{
  "experts_per_token": 2,
  "d_expert": 144,
  "vocab_size": 37664,
  "norm": "layernorm",
  "beta1": 0.9
}
Below are experts of layer 5 (counted from 0) of a mixture-of-experts language model. Rows are named router (the router's row for the expert) and show model dimensions 280-335. Each number is 500 + 50 x the weight over its row's rms, rounded and kept within 0 to 999. Numbers have three digits each.
After each expert's rows: a language model's description of what the expert responds to; "comes before" lists some tokens at least twice as common just after its tokens as in all text. This comes from a sample of Wikipedia text that the model never trained on. Tokens count by the router's weight.

# expert 42
router:539499537535483497507573452496512467562517527479460555499488471537457538461504477561529541473498445467534519490517554518501622558559437464398524477483480475506500485440
It responds to: Discourse connectives. Commas after sentence adverbs and clause connectives in expository prose, such as however, though, although, when, In fact, Nevertheless.
comes before: " the", " The", ",", " he", " it", " In"

# expert 56
router:507465497477471491501523442594423432500581472479486560548467431540467461482521521531496495509440453498504528501501498422502559462506544508538545553517422418501518490464
It responds to: Line breaks after lines. Newline tokens ending list items, headings, table rows and paragraphs, often combined with a period, closing parenthesis or ==.
comes before: "-", "|", "==", "The", "===", "In"

# expert 8
router:557569457441455568489577451466502431563533477536388530549449477475541509515432519513477409425486477448428519525494528457518545426515543599386490507570490472455549477482
It responds to: Motorsport results tables. Spaces, numbers and separators in semicolon- or pipe-delimited racing results and fight records, e.g. "POR 1 10", Ret, KO, TKO, vs.
comes before: "1", "2", "3", "4", "6", "5"

# expert 51
router:482515509477494533603521489536461491485476467548554498513479484532486385419470542548493540424536509502440483602475519469542550591492554548459514421562513417435557525501
It responds to: Locative "at". The preposition at, and near, attended, hosted, where events, studies or matches take place at a stadium, university or other venue.
comes before: " the", " at", " in", " on", " to", " least"

# expert 61
router:506589526565412468451493453498481529527495476530412515521440515528505423483514482547438513531525486528380525433544518536539563505497482481466531527477468518552522453478
It responds to: Years and replacements. Final digits of years and table numbers, plus sports words like replaced, rival, colors, guitarist.
comes before: "–", ",", "s", ")\n", "),", ".\n\n"

# expert 60
router:568568449481544484479544520528509509478483493411456503470437402569507445476505521549457571498399508481528518496418515426491556590529531532522581558568510418458602515479
It responds to: Permission and obligation. Modal and permission verbs and the prepositions after them, such as must, should, allow, required, forced, plus for and to.
comes before: " the", " to", " be", " a", " for", " him"

# expert 57
router:506450530533476477511551436507492486555544472515421507496481510596446478428439433454447453442469436471459515498439531562575619561532479536407512469510507461577462453427
It responds to: Census and demographic figures. Digits, percentages and words like census, households and population in demographic statistics, plus weather-table labels such as Mean daily.
comes before: ".", "0", "2", "%", "6", "3"

# expert 4
router:543461546577435502508579459460505487452491534453469437501483483500483448526418408527428476475420480534438465502491510447598486439480489545499508466533457444503509529444
It responds to: Copulas and subject pronouns. Forms of be and have and subject pronouns it, It, who, which opening a clause, e.g. "It was", "is arrested", "had been".
comes before: " a", " been", " was", " be", " is", " not"

# expert 11
router:489556436503540537423510517512434514558580562458477463514481415644470360454424523507510465413448419488460530413468450510558524586462527518497524548512458493566446491424
It responds to: Election results tables. Election vocabulary and table pipes, vote counts, percentages in election articles and result tables, e.g. election, Democratic, Votes, Labour.
comes before: " |", "|", "%", " |\n", ".", " Party"

# expert 1
router:588488499498530524490561490505469422510508555511484479470385496573484450534464502581462480483451520482443468503350567416546526608560569701480566484560467512524505517541
It responds to: Attitude and influence verbs. Evaluative verbs and the prepositions or determiners right after them in prose, e.g. praised, criticized, appalled by, disdain for.
comes before: " the", " to", " a", " his", " that", " by"

# expert 28
router:491447446541477466519485520554524501498525514509460547565504473588425333391469476522546498443418437485507461547387496524608475529585541564410603501494452458538519465545
It responds to: Closing quotes and brackets. Closing parentheses, quotation marks and brackets, often fused with comma or period, ending quotes, titles and parenthetical dates.
comes before: " |", " \"", " (", " and", " is", " |\n"

# expert 40
router:542513545505411420486520534516416532557488507469572500504417521549414491425501504487464448450469445441418497493507514395493573508500529592478493553483499449552552522484
It responds to: Football career listings. Separators and digits in footballer career lists and match tables, e.g. colons after season years, slashes around apps/goals, FW, DF.
comes before: " ", ":", " /", ")\n", "–", "',"

# expert 7
router:441527564518469493522555428483440471455503545531486519422399481610448480456478445480436428511474504486463503576433571453587551496506574557371518536498544482525551489465
It responds to: Infobox field labels. Field names and table headers in infoboxes and lists, such as Country:, National team, Phylum, Binomial, Apps, Place of birth.
comes before: ":", " |", "\n", " |\n", "==\n\n", "==\n"

# expert 52
router:544505514518455492480490476489458500525518465382433486477434421591496425443453528505468388439459426484510419509464514503581546545504472564465538564492445454498477464417
It responds to: Election and table cells. Pipes and numbers in election result tables, plus nouns following "the", like line, review, plan, and "Seats won".
comes before: " ", " |", "°N", " |\n", " ±%", " Turnout"

# expert 36
router:525530530547480580450496427514473507549518504571472482515383407544365450491462568456532521446485442435419544546481523542442633487481548524422511465530467482580479514406
It responds to: Sports stat tables. Table pipes and stat words in sports results and season records, such as touchdown, -yard, Rushing, Goals, home runs.
comes before: " ", " |", " .", " season", " W", "–"

# expert 53
router:550505496490478463569522512502501550501513534432469540420503515524438417421450388530464502494419455505563515587453491422522481478521523572573536500501547522532503509462
It responds to: Infobox list fields. Hyphens, line breaks and digits in infobox-style field lists, e.g. "- Born:", "- Released:", "- Founded:", "- Location:".
comes before: "-", "\n", ":", "=", "9", "\n\n"

# expert 10
router:516497536504472542508609453527468494466526528463464512453493497540422430419418408504425624450488498420464474526470549502520567460493551541498552518482500526513581463508
It responds to: Numbers in data tables. Digits, spaces and pipes in numeric tables, sequences and racing results, plus code pieces like MNZ, MIL and rare byte tokens.
comes before: ";", "6", "5", "7", "3", "4"

# expert 26
router:474467566481458493485540449532543504502482449510464541514478448552521441469483493506485473471453427495469527485514573460558528461430505535405492522448475509516469449437
It responds to: Sports medal results. Pipes, numbers and terms in athletics, swimming and Olympic result tables and medal lists, e.g. medal, Gold, Championships, "Men's team".
comes before: " ", " |", " |\n", "|", " medal", " place"

# expert 39
router:510432566518504495509566423500419462531476453461377449413432468542479525472529493546493352453471476511445474534459592487650524505496490551497470493448451442524540525442
It responds to: Given names and list items. First names like Samuel, Benjamin and Robert, and the space or digit following commas and pipes in rankings, award lists and table rows.
comes before: "2", "1", " -", " including", " List", "/A"

# expert 38
router:544443489502447512543488499456481502498505455437475515462460446542479459461522441610526505493508479479535489473418479502572546510541542585445531489474494573409541543446
It responds to: Institution and facility nouns. Head nouns naming organizations or facilities after the or a, e.g. school, company, station, building, program, service.
comes before: ",", " in", " of", ".", " was", " and"

# expert 62
router:483518489507479486512579539554460426532470497493391483406458428584497486499418450557524542412518537453527443504482517444524530578472514550435481512494483472491548487513
It responds to: Quantity and scope prepositions. Prepositions and approximators before amounts or spans, e.g. over 40 years, one of, more than 21, throughout, among, approximately.
comes before: " the", " a", " his", " years", " its", " two"

# expert 46
router:574516443492530541487503342491503528428571439478447567473467428558503505416484472566524453516430359490529537440455528423550538480589532547415518505501523496519568578468
It responds to: Month names in dates. Month names and the spaces and commas around them in full dates, such as "May 1994", "June 6, 1978", "On 29 June".
comes before: " ", "2", "1", "SI", " –", " @"

# expert 45
router:456508431526561529534501466532469495508557402455461534496521496609545473491496567464477440526457519508586491512421504447587558488544546594569539455444466489497598481480
It responds to: Institution names. Heads of organization names such as University, Institute, Council and Committee, and the following "of", in biographies about membership and office.
comes before: " of", " the", " in", " for", " and", " ("

# expert 30
router:561467503425505542497549423420491454482534539509489503409422514522471433532403443529489528482357466448499420451423461461519519505530517540415499530532486472491473461484
It responds to: Digits in numbers. Single non-leading digits inside numbers in tables, ISBNs, ages, times and percentages, plus ordinals like fourth, sixth, and less.
comes before: " |", "0", "–", ".", "5", "th"

# expert 25
router:563531533506412516499564490492506568571517501555553612498406522543469432479474426512524462502425452512496561490431509437564511522592555514472506426494461444571532583426
It responds to: Numbers in vote tables. Spaces, pipes and digits in table cells, mostly election results with vote counts and percentages, e.g. 616 | 2.61.
comes before: " ", "1", "0", "2", "3", " |\n"

# expert 34
router:565483408531554422469533543470440477538535491515457525502448545504482506499429442539403446444457508489472552478406490392540591571489471583461516479449473443495558576462
It responds to: Biographical years and succession. Year digits in birth–death spans and terms of office, plus succession-box words like Succeeded, Preceded, son, death, Spouse.
comes before: "9", "1", "8", "0", "7", "6"

# expert 23
router:552527593514527483480502510446414443560542486481483554418487521521429481423468502463387542469550404472485510436488554444530603572471542517416545530541508479567504534374
It responds to: Spaces and numeral starts. Bare spaces before numbers and first digits of years or figures, plus degree and minute signs in coordinates, and river.
comes before: "2", "1", "0", "9", "3", "4"

# expert 12
router:444527534542455526538574443591553466482520536465479533499483488626438408492441548534531501461527492463490472455429504451472472536583563506419506510525493430470554572463
It responds to: Surnames and place names. English-style surnames and place-name endings, whole or as final pieces, such as Williams, Smith, Munford, Hodgson, -ville, Washington.
comes before: ",", " |", "'s", " (", "\n", " was"

# expert 2
router:516516524583527538475519429561543532544501458466419525528491473535474521453469448512473454469528454490548492524431484438526550552533527632497503509482444537496495534445
It responds to: Temporal "in" before dates. The preposition in, In, From or Since opening a time phrase before a year or month, plus the year's first digits, e.g. "in 1969", "In August".
comes before: "1", " the", " ", "2", "0", "9"

# expert 21
router:545495555495437563496518575504457584495493460467477474532489492544440504442365530514483452420469414568478529531436496428495571472516490515530614514495522467471485470465
It responds to: Romanian, Turkish, Balkan names. Diacritic letters and word endings in Romanian, Turkish and Balkan names (ă, ș, -ul, -ić) and digits in football and tennis tables.
comes before: " ", "0", "–", ";", "ă", "a"